Weights of a small mixture-of-experts language model, trained from scratch on English Wikipedia: 12050 steps.
Below are experts of layer 3 (counted from 0) of a mixture-of-experts language model. Rows are named router (the router's row for the expert), up (a neuron's input weights, with its number) and show model dimensions 0-79. Each number is 50 + 12 x the weight over its row's rms, rounded and kept within 0 to 99.
Before each expert's rows: "mostly gets" lists some tokens that are sent to it at least half of the time. This comes from a sample of Wikipedia text that the model never trained on.

# expert 5
mostly gets: " \"", " [", " '", " “", " (\"", " ("
router:57 54 56 40 54 46 58 41 42 64 66 43 53 60 63 30 57 64 62 48 56 57 48 52 71 63 64 57 49 43 55 58 61 75 40 58 35 43 58 68 52 46 55 53 53 55 33 34 57 68 60 39 49 54 62 53 63 52 49 48 37 46 60 48 47 48 53 72 63 67 52 30 64 65 60 57 66 44 59 59
up0:71 45 53 58 46 53 61 47 40 36 56 59 51 49 52 51 63 48 50 54 57 58 62 63 65 47 49 52 58 64 49 45 76 48 55 31 72 54 55 67 72 47 33 54 64 67 44 42 36 30 38 36 68 50 58 37 54 58 52 49 33 35 51 45 61 44 61 52 64 46 49 35 44 45 70 40 52 52 38 51
up1:57 43 51 45 44 68 64 57 43 57 48 65 61 46 41 47 55 44 46 54 31 77 49 36 53 40 74 72 31 56 47 40 61 52 63 66 83 57 71 54 65 38 71 27 52 55 59 60 47 46 37 53 60 70 65 54 52 67 59 51 58 67 74 62 61 64 49 45 60 53 52 39 42 37 52 69 55 62 36 37
up2:59 48 42 61 52 60 57 43 43 50 50 41 26 54 62 30 45 63 43 62 66 60 40 41 69 50 52 60 42 46 53 30 27 34 71 54 45 61 38 73 59 52 41 62 47 37 51 68 58 71 39 33 37 44 52 29 44 63 55 53 62 38 28 74 58 51 51 28 53 28 57 33 38 34 68 47 51 42 74 60
up3:51 48 51 66 46 37 56 74 40 40 49 52 36 45 42 47 67 42 49 52 47 53 53 13 49 34 25 33 48 40 56 64 53 57 57 36 44 51 44 60 43 37 37 33 55 42 47 45 44 66 47 38 42 55 59 56 53 53 32 63 71 44 75 54 43 47 34 46 29 37 54 46 37 38 52 64 47 49 61 47
up4:47 43 31 53 50 37 41 43 55 49 37 65 21 51 55 61 62 49 47 45 69 69 41 46 46 40 26 42 63 51 52 50 38 20 72 58 48 65 58 50 55 65 31 53 63 42 56 65 80 43 53 54 40 48 46 16 41 35 44 46 76 43 39 46 44 54 48 57 58 34 45 59 44 69 60 43 55 30 57 48
up5:59 59 50 51 55 49 48 41 38 38 49 67 52 50 57 57 79 52 50 31 49 63 31 43 55 48 54 65 36 80 45 43 41 36 57 57 37 40 48 33 45 56 40 43 56 64 52 53 64 35 51 51 37 67 54 32 49 46 40 74 73 46 50 61 60 38 46 51 43 58 27 51 62 29 74 54 55 50 39 63

# expert 3
mostly gets: " cl", " j", " sl", " sn", " w", " sp"
router:40 49 36 53 32 63 67 19 55 56 45 68 35 43 25 52 50 38 55 41 38 40 92 61 48 49 55 64 42 37 60 57 35 68 30 68 38 29 52 58 49 59 59 55 58 57 54 51 46 43 75 41 52 65 67 67 48 34 59 58 68 46 43 42 25 52 72 52 52 52 52 30 46 38 59 36 42 55 62 21
up2:37 77 61 52 71 52 50 42 39 08 58 56 46 50 67 38 38 24 86 26 35 43 50 45 56 52 63 44 38 70 44 41 49 53 48 44 61 62 53 65 73 48 48 41 57 72 63 61 66 36 45 41 72 42 58 44 52 60 47 62 34 52 64 48 63 34 47 37 44 66 57 45 35 37 63 54 43 47 43 46
up3:66 56 32 78 37 57 64 40 52 55 46 65 42 36 42 40 25 57 54 51 56 56 55 34 49 42 36 45 41 33 47 44 52 45 60 55 40 47 83 60 52 24 64 50 45 53 46 49 34 54 33 41 52 64 31 46 53 59 33 67 55 50 64 51 39 37 44 41 44 38 40 42 60 37 73 52 57 49 42 26
up4:65 45 50 54 57 62 50 28 43 54 36 51 39 46 32 40 56 55 53 65 44 34 52 56 30 47 42 63 57 60 58 27 31 59 51 54 46 40 42 62 61 64 39 32 36 39 40 52 43 59 48 26 57 51 67 42 37 64 60 67 47 61 53 51 47 51 49 42 54 34 72 37 45 46 46 44 65 56 48 66
up5:51 53 38 48 44 56 49 51 44 46 37 60 44 44 54 45 44 39 47 52 55 70 41 60 55 39 36 51 52 34 18 42 64 54 50 31 44 66 54 59 30 30 51 36 49 58 74 61 50 39 47 63 57 61 39 50 29 52 61 50 54 68 44 63 57 56 35 59 55 46 56 49 32 44 65 48 51 33 44 24
up6:58 72 29 53 46 49 56 55 35 47 47 67 41 60 34 56 84 34 44 48 45 51 53 43 35 56 42 60 46 69 28 51 32 55 52 48 40 56 41 59 63 64 63 48 35 41 60 44 59 77 52 63 50 40 54 68 60 64 42 66 54 44 46 57 54 61 46 68 47 57 52 62 30 33 46 58 36 65 30 34
up7:69 62 51 43 63 32 41 48 42 54 47 67 35 65 46 60 51 60 55 38 69 58 46 46 52 34 43 33 55 66 69 58 20 42 52 52 45 48 60 51 57 70 51 38 52 31 58 32 68 51 44 36 71 45 59 51 51 52 77 65 79 61 51 49 57 44 46 34 48 67 61 48 38 29 46 38 48 33 72 59

# expert 19
mostly gets: "=", "|", " Best", " Majority", " Genus", " •"
router:49 53 52 37 41 31 68 51 46 70 56 34 61 63 37 50 42 75 22 64 44 61 58 58 42 62 49 55 56 55 34 31 23 55 45 47 41 40 61 33 43 57 37 46 39 44 69 34 63 19 52 61 42 34 40 56 75 60 44 54 53 45 59 47 50 42 63 69 47 44 57 59 55 43 52 39 57 41 45 61
up0:40 51 15 51 57 70 57 52 43 45 47 69 34 38 56 53 39 52 54 36 74 56 64 73 62 48 11 42 47 26 33 57 48 35 78 34 65 60 50 57 47 52 47 40 45 60 45 60 58 52 43 47 57 61 30 35 40 39 64 39 64 30 36 54 58 65 58 70 79 33 50 32 58 54 57 65 41 57 41 52
up1:59 55 46 39 42 44 41 50 52 55 34 65 48 52 53 59 55 54 52 40 44 53 41 81 56 35 86 41 51 53 71 54 49 47 49 60 45 50 55 59 48 44 69 54 48 62 76 29 53 57 69 31 81 48 44 50 57 57 55 62 32 71 61 93 32 40 46 41 55 61 58 37 58 59 34 55 59 45 32 55
up2:54 73 49 56 35 54 38 47 47 55 41 69 36 62 35 55 66 26 39 55 93 71 79 38 61 45 53 53 40 66 54 36 46 56 50 54 57 34 55 67 34 64 57 34 44 66 51 50 49 43 38 63 68 52 67 45 40 55 37 57 57 33 51 37 49 44 59 61 44 52 32 44 43 44 33 54 51 51 83 50
up3:75 56 57 45 38 49 50 46 52 45 53 49 55 40 59 61 42 35 45 44 69 59 35 56 41 54 42 65 30 57 46 68 58 39 59 50 58 43 69 59 48 44 66 45 61 77 61 71 32 53 46 48 49 49 29 53 50 71 40 25 53 74 44 44 36 60 42 26 34 42 58 54 28 42 51 43 53 53 51 54
up4:55 82 53 58 45 62 68 48 47 29 53 58 66 49 59 56 60 62 49 60 58 56 53 34 61 68 57 57 40 39 50 73 46 44 45 45 39 61 29 43 58 38 65 55 71 38 51 52 47 51 38 69 49 36 65 52 69 52 33 62 61 64 51 51 52 49 50 49 41 49 40 55 26 31 62 51 39 58 31 44
up5:46 51 40 65 46 59 38 38 31 46 46 48 44 52 64 40 63 49 65 56 57 39 44 45 60 47 50 46 42 42 43 42 45 54 92 32 63 66 59 85 55 12 43 48 40 54 39 50 39 58 54 43 45 47 47 51 56 39 76 60 47 38 57 65 42 56 48 51 20 42 52 61 48 40 38 55 42 31 49 57

# expert 30
mostly gets: " located", " population", " based", " role", " name", " version"
router:58 51 62 28 54 68 61 68 54 29 53 46 30 58 79 68 58 64 28 57 54 40 70 51 52 60 44 43 63 53 70 57 34 46 54 67 69 41 37 46 44 39 69 44 41 61 25 55 53 39 43 62 55 44 48 27 48 31 43 55 68 34 49 58 60 35 59 52 40 52 53 43 58 44 79 47 36 50 26 53
up0:65 48 41 53 43 39 61 59 55 79 55 65 36 52 48 44 41 53 78 37 44 52 41 61 62 44 22 64 69 54 53 39 52 43 69 67 33 56 51 40 49 46 54 28 32 39 60 47 58 66 47 35 36 51 30 73 54 59 65 34 43 36 72 51 49 38 48 52 52 47 37 66 58 59 45 41 46 47 57 41
up1:43 60 50 57 64 41 77 48 46 41 40 65 48 48 47 45 43 37 51 54 56 65 20 58 56 57 44 51 75 38 48 54 37 42 61 59 51 45 54 26 72 50 59 52 55 42 61 60 46 67 74 58 49 66 53 38 30 39 66 65 55 54 66 73 45 35 41 57 60 51 38 46 31 35 56 45 47 48 51 47
up2:63 50 48 46 49 41 39 46 50 43 35 69 35 22 34 43 54 65 63 59 46 56 40 52 39 59 80 69 61 52 48 66 55 64 51 43 36 69 55 40 45 52 37 55 62 57 33 45 46 45 39 73 47 52 57 45 55 58 48 53 61 47 40 45 58 52 45 61 51 36 67 37 39 38 55 47 53 66 37 41
up3:69 58 37 48 36 40 24 63 48 73 56 62 51 70 56 67 27 21 57 48 61 63 47 67 60 58 30 56 53 37 46 53 47 48 78 42 42 56 51 55 38 62 53 30 40 56 35 49 37 66 57 52 23 58 49 72 54 69 60 57 46 59 51 49 56 50 36 50 73 58 60 53 62 28 43 53 53 51 34 58
up4:47 54 54 53 48 56 70 37 52 45 46 43 35 35 57 65 78 77 44 28 55 67 35 72 36 45 48 69 44 40 62 43 66 59 57 44 50 65 57 58 47 72 53 56 32 38 73 66 65 53 49 52 57 53 46 53 48 71 53 59 71 45 56 60 53 71 69 44 35 46 32 46 48 46 57 31 51 56 51 53
up5:47 55 49 59 44 51 47 40 40 58 58 63 34 59 53 44 48 49 63 39 52 43 26 67 37 36 47 38 31 34 55 49 66 45 63 60 26 70 45 58 47 28 52 50 32 48 55 58 69 44 39 39 55 48 55 77 22 55 48 53 37 71 55 61 57 65 44 62 57 43 54 42 66 56 24 45 56 50 74 41

# expert 6
mostly gets: "==", "===", " ==", " ===", "====", "|---|---|---|---|"
router:27 46 57 43 53 53 76 20 54 40 68 58 39 59 41 35 51 52 53 56 47 63 48 54 41 61 77 53 43 48 51 54 66 22 34 21 68 42 51 29 53 63 61 60 48 43 21 58 59 47 51 49 43 46 22 49 65 48 61 59 54 38 51 60 37 65 34 55 46 49 34 54 74 59 43 61 56 55 42 57
up0:47 51 35 55 55 50 49 49 48 47 38 68 36 42 67 33 56 57 62 56 61 47 55 37 45 42 40 28 45 60 49 54 39 30 66 41 34 45 57 64 37 52 55 44 55 44 59 52 52 63 12 37 58 38 58 34 61 42 57 55 59 45 34 46 79 42 56 32 46 47 32 35 46 36 51 50 52 41 54 47
up1:45 56 44 61 46 70 59 41 53 36 50 38 36 62 57 22 48 60 56 70 38 41 48 41 57 63 41 55 31 41 55 35 47 48 69 59 57 59 60 53 46 56 82 54 44 44 57 69 56 64 70 55 46 61 52 31 49 49 44 56 42 52 52 46 38 74 70 56 39 37 55 54 60 58 50 56 50 79 36 28
up2:52 69 40 57 51 46 50 51 41 49 54 71 36 49 50 58 47 42 48 42 60 61 75 42 43 56 52 60 44 63 47 23 50 38 56 63 48 38 71 40 34 69 50 44 48 67 48 42 84 71 41 37 43 62 43 60 33 36 41 62 60 33 38 53 40 50 46 25 64 22 59 69 43 48 49 64 42 40 67 33
up3:52 63 52 36 60 44 58 42 32 40 50 36 64 76 76 61 46 48 47 58 58 56 51 54 52 44 41 48 41 46 66 38 25 54 76 44 43 52 60 57 67 51 55 41 64 47 49 48 52 37 47 47 63 40 53 56 49 53 60 59 38 67 60 81 52 62 37 48 60 58 73 55 17 64 57 39 43 28 59 52
up4:60 60 47 56 58 48 47 40 61 50 45 55 43 52 57 62 54 27 43 60 45 55 54 61 38 42 44 42 55 56 55 28 41 53 48 70 44 49 30 65 51 42 51 41 63 51 60 60 71 67 44 34 65 60 55 47 61 48 59 30 46 60 40 65 50 64 40 55 50 50 30 53 53 25 62 49 36 38 53 58
up5:58 48 49 52 47 40 53 51 26 43 49 53 56 48 66 58 65 59 58 31 59 62 52 35 60 44 57 42 48 55 54 58 43 60 64 54 37 60 73 64 34 54 29 36 51 76 66 56 62 71 58 53 53 57 71 58 63 82 75 46 46 56 38 58 48 38 26 76 52 53 22 20 46 48 66 53 64 57 24 43

# expert 27
mostly gets: " would", " You", " will", " you", " to", " In"
router:36 60 43 54 49 63 30 67 54 48 63 60 73 66 36 72 51 63 50 42 38 44 53 49 39 55 54 53 45 65 44 43 57 52 25 46 43 64 42 58 47 51 56 36 61 33 36 54 33 50 78 52 49 23 45 63 41 42 36 62 45 63 36 44 45 40 55 60 42 58 24 36 59 50 47 43 47 63 72 39
up2:72 48 45 45 52 60 64 68 59 79 54 51 41 31 79 46 61 35 33 60 63 39 44 62 53 64 36 62 39 41 58 38 65 70 65 71 53 52 45 48 54 62 48 37 52 50 78 50 47 68 38 48 42 64 45 59 60 48 52 37 39 45 61 62 55 55 55 51 56 49 38 55 32 50 55 46 74 56 36 63
up3:62 72 28 60 53 43 47 59 49 63 53 37 50 55 65 49 55 37 63 31 38 48 72 69 57 66 55 46 58 68 57 42 32 57 67 66 61 39 44 60 62 56 55 45 60 35 47 44 57 63 30 28 34 64 63 56 74 61 34 43 48 46 72 45 38 32 37 48 43 24 35 52 32 49 41 55 47 39 44 54
up4:42 67 37 53 48 54 43 52 29 56 42 58 41 59 65 24 29 51 41 40 44 52 43 46 62 37 32 86 43 59 52 24 49 31 61 45 37 35 49 47 77 47 46 62 34 54 44 45 48 68 66 39 36 34 31 50 32 48 74 46 60 58 44 70 44 56 56 49 56 47 32 44 35 48 45 73 40 51 59 59
up5:62 63 51 51 51 61 52 57 49 41 46 47 58 70 54 49 42 41 39 64 59 48 45 46 44 29 38 50 62 74 55 33 61 39 50 64 32 36 51 53 42 50 16 71 27 53 31 47 59 32 67 51 52 55 57 57 56 67 50 61 59 53 39 83 35 57 36 48 54 50 40 18 39 57 45 62 45 35 68 60
up6:53 64 41 55 46 73 45 59 45 70 52 59 38 61 29 40 29 46 48 64 49 48 54 52 59 45 42 42 38 42 57 47 46 36 56 49 48 65 51 54 53 36 45 74 51 40 50 33 50 41 73 46 55 50 41 49 42 26 54 30 35 65 52 51 51 49 58 52 35 31 49 38 59 41 70 47 38 46 70 31
up7:38 73 60 67 42 71 62 62 44 68 51 43 53 43 47 56 76 49 34 40 59 61 53 57 61 53 47 40 25 43 34 63 48 31 43 39 33 59 42 82 42 64 51 29 30 26 25 61 53 63 47 31 49 44 40 62 59 50 45 39 48 49 59 60 58 40 46 50 64 31 51 22 50 65 59 60 55 45 39 44

# expert 4
mostly gets: " and", " or", " &", " but", "',", " /"
router:44 52 54 60 63 39 50 28 47 64 60 50 63 45 63 41 37 45 41 32 63 59 28 31 45 38 53 47 37 56 75 44 31 49 38 63 79 59 55 23 50 51 29 37 38 51 59 61 50 39 38 43 52 55 41 58 38 66 70 47 51 44 51 38 54 66 43 57 61 37 38 66 54 45 66 47 49 57 71 59
up0:56 59 27 44 48 44 46 57 47 43 32 48 50 35 50 56 43 46 55 27 36 38 45 53 46 42 69 68 51 72 43 31 60 64 48 40 43 49 48 39 26 40 37 39 53 58 52 67 49 50 44 52 40 58 46 36 62 42 58 33 46 53 40 50 33 55 24 10 62 62 47 52 42 76 57 64 57 37 70 46
up1:54 43 51 56 39 58 53 42 40 42 57 59 45 61 33 41 52 61 46 23 34 50 59 42 67 55 55 67 37 48 50 53 45 49 64 46 62 54 60 39 39 41 51 54 62 47 43 60 69 53 59 49 52 31 52 58 31 49 45 60 32 52 46 52 48 59 52 41 60 57 40 42 40 45 56 71 59 57 46 49
up2:45 42 59 57 31 43 51 47 47 44 41 48 43 38 47 58 70 44 72 27 37 46 40 46 63 41 50 34 43 37 52 65 54 58 56 31 48 45 62 52 47 44 61 43 52 34 46 54 46 61 43 47 53 69 60 58 45 40 40 36 68 58 60 51 37 51 50 71 31 44 24 44 48 55 55 75 52 61 28 66
up3:61 77 45 40 49 57 43 72 56 54 31 35 49 45 67 35 46 28 53 63 67 40 49 57 45 46 59 35 50 40 58 50 40 26 49 59 49 53 48 39 64 59 38 66 65 37 30 53 74 54 39 56 62 59 28 56 51 33 57 38 44 59 64 53 66 48 43 51 51 50 59 56 47 27 52 48 66 53 51 49
up4:58 50 37 64 31 63 65 51 51 51 42 53 43 44 18 32 43 30 48 83 62 39 65 70 54 57 39 55 58 58 23 30 55 52 55 39 47 41 61 59 59 47 43 51 44 39 64 50 53 66 41 52 53 38 20 41 66 51 58 54 56 62 31 47 35 40 55 60 44 49 52 42 44 46 31 57 61 35 41 61
up5:63 61 52 74 62 57 46 37 58 51 42 63 53 48 34 29 34 59 47 62 46 55 56 48 63 28 45 48 73 73 48 64 43 52 62 70 46 70 64 72 48 40 52 55 38 64 45 54 45 57 45 43 71 62 57 57 34 37 50 37 47 29 59 51 48 57 25 52 62 34 59 37 54 55 56 44 48 56 77 56

# expert 8
mostly gets: " during", " between", " in", " from", " at", " against"
router:44 99 60 74 33 50 37 26 48 61 48 55 53 43 32 65 64 46 50 35 73 42 50 56 62 57 47 34 54 50 53 49 59 54 44 62 48 54 48 48 61 60 70 66 62 61 59 42 37 47 52 55 47 47 42 38 42 65 36 54 48 41 52 59 67 47 47 49 54 41 70 24 47 53 53 35 58 33 48 44
up0:52 57 26 44 53 51 56 58 39 40 44 49 51 38 51 07 60 45 74 53 61 53 51 42 59 27 43 62 73 58 37 56 26 46 51 39 44 38 53 57 38 38 66 55 50 46 56 61 57 52 38 47 50 64 61 57 41 42 76 53 29 53 52 33 56 70 47 41 30 60 53 36 22 47 46 65 61 54 51 46
up1:58 41 53 49 32 47 48 46 42 33 53 49 46 29 58 36 48 59 58 51 50 55 47 99 35 63 34 51 41 40 59 53 65 58 60 57 42 51 39 54 28 40 54 52 31 62 51 55 67 59 44 47 52 45 39 29 48 54 39 42 44 73 54 34 42 52 22 62 46 49 46 51 54 64 55 44 49 54 39 33
up2:56 56 40 49 77 56 50 48 35 52 42 54 46 72 59 53 52 42 52 58 55 82 39 39 63 28 61 62 56 39 67 54 30 59 62 44 42 37 66 38 69 42 65 49 53 53 54 47 59 66 48 62 46 53 55 23 17 47 55 71 39 54 76 47 51 39 43 40 50 53 64 71 46 53 61 34 60 51 36 72
up3:56 49 42 39 35 47 63 71 60 49 56 59 60 42 46 32 56 62 53 51 36 77 53 73 37 61 28 63 28 43 63 46 30 55 42 49 45 57 43 41 31 51 41 10 51 50 45 42 38 43 43 45 50 63 34 60 50 44 40 60 44 50 61 41 47 51 48 36 58 70 35 57 43 54 32 33 49 67 43 35
up4:53 59 61 55 57 61 38 39 53 59 53 50 51 36 53 41 45 33 57 31 44 31 41 28 59 36 21 65 49 70 61 46 53 30 59 68 61 69 47 57 39 57 53 49 45 47 82 55 56 51 64 55 35 56 56 48 61 47 54 44 38 55 27 37 48 33 24 66 45 49 40 65 35 09 43 58 38 61 49 63
up5:49 72 43 43 59 39 61 60 49 28 61 44 35 20 67 50 54 42 70 65 69 64 48 34 59 62 36 53 48 53 36 73 44 38 59 46 35 66 46 45 39 52 45 57 30 55 33 53 61 65 45 74 51 52 67 42 63 62 45 57 60 41 39 50 28 40 63 38 29 50 46 60 31 29 50 36 57 60 29 40

# expert 24
mostly gets: "adi", "ira", "ci", "ala", "ani", "ho"
router:84 47 30 56 61 68 41 79 68 44 24 79 51 29 59 40 46 32 63 69 62 54 29 41 56 49 41 58 51 46 50 57 41 70 69 56 48 72 55 27 56 39 40 41 61 55 56 36 62 57 34 41 43 50 33 49 56 23 61 29 50 47 54 59 42 60 42 43 63 65 43 69 27 45 58 63 55 46 44 12
up2:71 60 61 57 58 52 50 45 52 49 51 51 45 56 63 52 27 39 60 47 50 44 51 50 45 45 41 27 43 28 51 28 51 42 55 43 32 55 59 63 54 63 40 64 55 70 50 58 46 65 32 48 70 61 26 52 52 34 59 52 59 54 38 56 68 58 68 45 49 54 28 47 35 44 27 48 59 49 53 73
up3:53 48 34 54 41 38 51 46 40 48 45 42 63 68 41 65 53 64 36 42 48 57 43 49 66 66 69 54 53 44 49 49 41 69 61 17 56 48 77 46 74 21 48 55 40 61 46 26 49 41 43 40 61 47 39 34 37 63 49 72 58 62 57 57 32 74 55 51 60 58 76 45 52 64 56 72 51 65 42 48
up4:32 55 43 42 50 31 56 52 50 43 42 54 46 43 54 38 38 32 42 52 62 59 56 60 61 48 54 53 68 27 50 49 58 55 61 44 53 44 58 64 56 58 42 41 65 43 62 63 37 35 60 23 47 45 74 64 54 45 66 68 47 51 39 33 35 44 55 55 56 50 67 67 61 61 59 50 40 33 51 44
up5:62 55 53 50 40 66 75 48 45 59 42 48 46 51 48 56 46 65 42 38 48 58 66 38 59 43 49 43 44 72 45 40 64 37 69 53 43 52 60 53 79 50 49 47 49 45 54 60 65 54 34 30 51 65 42 53 56 51 34 45 45 39 61 58 53 44 56 56 66 52 38 43 40 63 39 62 29 45 76 44
up6:42 49 63 31 44 28 61 39 45 48 61 37 46 52 39 64 40 28 45 43 69 55 56 58 54 50 73 61 54 46 28 50 61 66 38 58 62 38 58 58 43 54 49 65 24 94 53 31 38 57 33 51 47 84 43 60 41 51 62 59 39 56 38 75 66 36 52 41 44 52 61 46 71 38 54 52 68 40 62 56
up7:44 55 52 47 64 49 37 40 44 42 31 40 49 41 58 57 53 38 56 52 58 26 73 43 41 54 28 20 49 42 55 24 71 57 36 51 51 55 35 55 60 47 49 62 58 79 33 29 50 57 65 49 54 32 35 55 49 55 70 57 60 49 62 49 50 52 70 42 50 43 62 51 39 39 45 60 70 52 25 46

# expert 16
mostly gets: " Primary", " RC", " Oak", "hyll", " SR", " breast"
router:79 45 47 40 71 36 33 65 56 37 51 66 55 48 60 50 42 35 46 54 48 63 50 64 42 26 39 45 58 79 52 46 48 50 43 48 52 48 73 36 42 44 31 55 44 43 58 46 62 43 32 64 57 54 46 54 50 63 60 60 55 59 60 38 70 67 32 55 33 43 67 71 39 58 41 56 44 45 58 45
up2:38 63 40 56 53 21 59 32 26 39 43 35 51 61 57 60 77 55 48 40 48 51 61 45 69 42 57 53 70 56 57 62 47 09 74 70 69 50 32 53 39 55 35 63 40 47 50 35 65 55 41 41 83 53 45 34 51 59 24 62 36 47 51 58 51 56 39 43 31 49 56 54 43 47 44 49 31 47 37 49
up3:55 53 45 42 30 46 43 41 51 59 23 57 57 50 49 50 53 54 44 36 65 47 51 58 49 47 57 35 47 37 44 46 55 59 35 44 48 62 42 60 48 28 67 48 18 55 64 30 66 52 49 38 36 37 55 43 52 59 40 24 72 52 45 65 45 46 49 40 47 43 61 58 64 45 65 57 47 62 28 44
up4:56 57 36 48 34 43 48 47 28 54 32 57 50 52 56 60 57 62 35 57 65 55 56 44 53 60 57 26 39 55 67 34 47 40 59 42 81 50 48 46 58 70 55 37 61 51 56 39 54 50 69 29 42 51 31 34 35 60 28 66 56 71 62 65 44 40 60 52 48 55 56 47 61 44 65 38 62 45 30 43
up5:57 58 65 50 61 71 45 38 44 59 38 74 42 34 27 26 48 40 57 56 31 86 66 63 50 53 34 48 57 41 51 46 52 60 56 39 43 55 40 35 56 59 75 34 26 52 34 46 48 55 50 38 41 68 36 46 60 57 50 54 70 42 43 50 52 47 48 54 44 58 46 35 54 40 68 53 51 47 37 56
up6:59 58 38 51 42 65 66 49 46 30 50 39 44 40 20 39 74 48 57 53 40 51 43 45 54 56 67 52 46 50 36 45 38 42 59 41 59 50 43 52 51 38 66 46 54 43 40 65 62 43 50 41 63 68 52 54 53 32 39 46 52 68 58 45 61 57 44 39 34 24 45 32 47 42 44 59 65 40 48 42
up7:49 80 24 70 35 61 74 54 39 49 52 69 31 40 46 31 49 67 51 42 53 54 63 56 58 47 61 54 42 39 49 50 41 42 75 41 29 50 44 67 50 64 55 43 53 82 42 53 42 60 57 25 56 64 42 47 55 37 71 53 51 35 44 65 48 28 61 48 52 47 31 37 45 36 59 74 48 55 48 41

# expert 23
mostly gets: " film", " government", " law", " football", " music", " political"
router:49 36 36 53 42 54 59 60 44 54 47 48 41 56 57 47 52 47 61 45 28 49 54 51 34 42 54 73 40 53 60 39 58 55 52 61 32 60 70 48 46 45 54 42 32 64 58 29 61 79 63 24 47 49 46 51 46 56 52 59 57 48 50 55 30 39 54 60 59 55 41 55 54 63 41 57 30 46 43 65
up0:55 58 42 46 26 59 64 53 43 47 37 85 52 30 41 34 30 46 58 52 72 91 54 44 46 60 52 45 63 36 65 57 41 32 49 27 48 49 63 56 51 45 53 59 65 31 40 41 51 36 57 63 49 38 62 69 73 56 53 50 51 50 38 31 48 37 48 45 58 63 56 32 61 39 42 41 47 50 46 36
up1:40 50 53 42 52 72 55 54 49 59 37 71 43 59 46 24 45 43 61 53 46 34 51 48 53 47 44 59 44 55 45 55 45 52 43 53 30 66 60 31 35 47 47 59 48 70 59 64 51 45 54 49 62 61 29 51 38 57 65 39 38 51 44 52 53 73 33 43 45 53 63 54 56 28 77 53 54 53 56 42
up2:57 60 49 61 53 50 50 35 37 50 36 60 59 28 42 60 47 41 40 33 44 74 53 54 55 59 42 28 64 65 56 48 33 52 45 41 51 48 56 64 61 53 40 49 58 43 56 48 58 54 51 56 59 62 42 67 53 38 59 33 55 58 46 67 43 58 41 53 71 34 55 37 25 40 44 52 47 44 46 44
up3:66 56 36 65 48 42 38 35 47 44 46 56 48 41 52 46 78 43 33 54 61 40 37 61 51 38 46 24 48 39 28 40 63 28 73 50 28 34 63 55 58 56 33 34 42 48 29 47 66 38 37 44 70 65 60 51 48 47 59 61 48 56 49 44 56 64 49 54 11 58 51 42 47 48 47 40 74 72 55 57
up4:35 58 66 53 51 45 60 44 40 14 46 49 48 62 61 67 40 57 70 43 49 41 45 51 61 21 52 47 43 48 43 36 52 45 49 61 41 53 54 58 58 54 32 49 28 58 38 49 57 66 45 40 53 60 60 50 38 59 63 65 56 38 37 60 46 57 48 33 41 55 50 36 48 36 52 48 64 44 46 51
up5:51 59 25 61 27 71 71 45 50 55 52 63 17 27 41 29 30 53 65 53 45 63 42 54 49 51 54 71 46 50 30 64 44 65 56 32 46 64 55 46 37 64 47 63 66 53 65 58 51 53 54 39 63 45 71 31 46 67 59 49 65 50 44 47 47 51 47 60 65 30 57 45 34 46 32 54 49 49 61 41

# expert 11
mostly gets: " Preceded", " Succeeded", " Coordinates", "Scientific", " Born", " Died"
router:41 57 53 74 44 70 80 46 27 47 45 45 58 56 54 64 75 25 62 73 56 67 66 45 49 59 60 52 74 49 42 59 57 38 37 36 46 41 36 66 48 52 62 34 48 44 45 65 50 40 51 70 47 67 35 15 35 65 48 44 60 63 45 61 48 49 58 26 37 49 41 50 54 53 49 40 42 41 53 45
up0:48 52 37 63 52 77 34 48 32 35 49 54 50 71 56 44 39 44 71 48 43 71 49 57 59 64 58 47 57 21 45 41 47 47 74 31 61 47 47 43 50 50 61 32 54 23 28 53 41 45 50 52 53 28 63 36 68 62 55 54 52 69 50 71 78 45 46 30 53 50 30 38 49 44 59 63 49 26 35 51
up1:47 57 40 69 43 66 59 42 53 56 50 68 39 59 49 38 62 46 68 47 32 52 43 51 39 50 55 62 52 35 39 43 41 55 62 57 44 57 71 39 47 53 38 27 52 33 45 52 52 42 58 51 63 49 47 46 57 50 45 40 61 38 69 44 41 69 56 43 49 42 45 50 42 53 47 58 55 59 44 39
up2:54 60 51 52 40 63 55 54 51 41 54 37 40 60 65 55 47 55 62 25 49 42 55 58 54 24 58 62 30 60 36 43 60 35 33 64 40 61 77 47 64 47 44 50 39 51 43 48 53 60 24 39 36 69 60 42 42 76 31 43 62 56 63 72 56 68 39 39 51 35 13 31 40 46 46 44 50 61 40 44
up3:58 78 48 48 34 72 54 45 30 55 66 67 42 33 45 64 53 63 41 42 44 65 35 55 57 61 69 37 65 46 40 57 65 24 69 51 60 40 47 68 75 33 53 56 61 42 43 61 59 48 43 33 70 53 31 37 38 57 73 55 70 52 39 35 62 48 41 27 45 60 60 39 44 27 40 55 58 61 36 44
up4:64 56 52 62 36 43 63 65 41 45 56 61 59 53 56 45 62 62 61 50 36 78 40 45 64 49 36 57 80 50 73 65 40 39 46 54 45 56 47 53 49 48 52 77 45 49 70 46 40 44 38 51 48 56 40 55 46 42 24 49 57 48 40 73 28 48 27 67 52 55 68 58 87 61 77 53 51 59 46 55
up5:54 43 29 43 65 57 57 66 40 48 44 60 43 47 41 44 31 36 56 49 68 46 33 57 64 49 43 35 43 63 48 27 58 31 72 45 20 59 43 50 50 48 52 48 72 47 48 68 66 55 61 62 51 41 59 41 60 51 37 75 55 43 76 52 87 70 53 49 57 36 70 48 43 42 65 71 70 47 23 59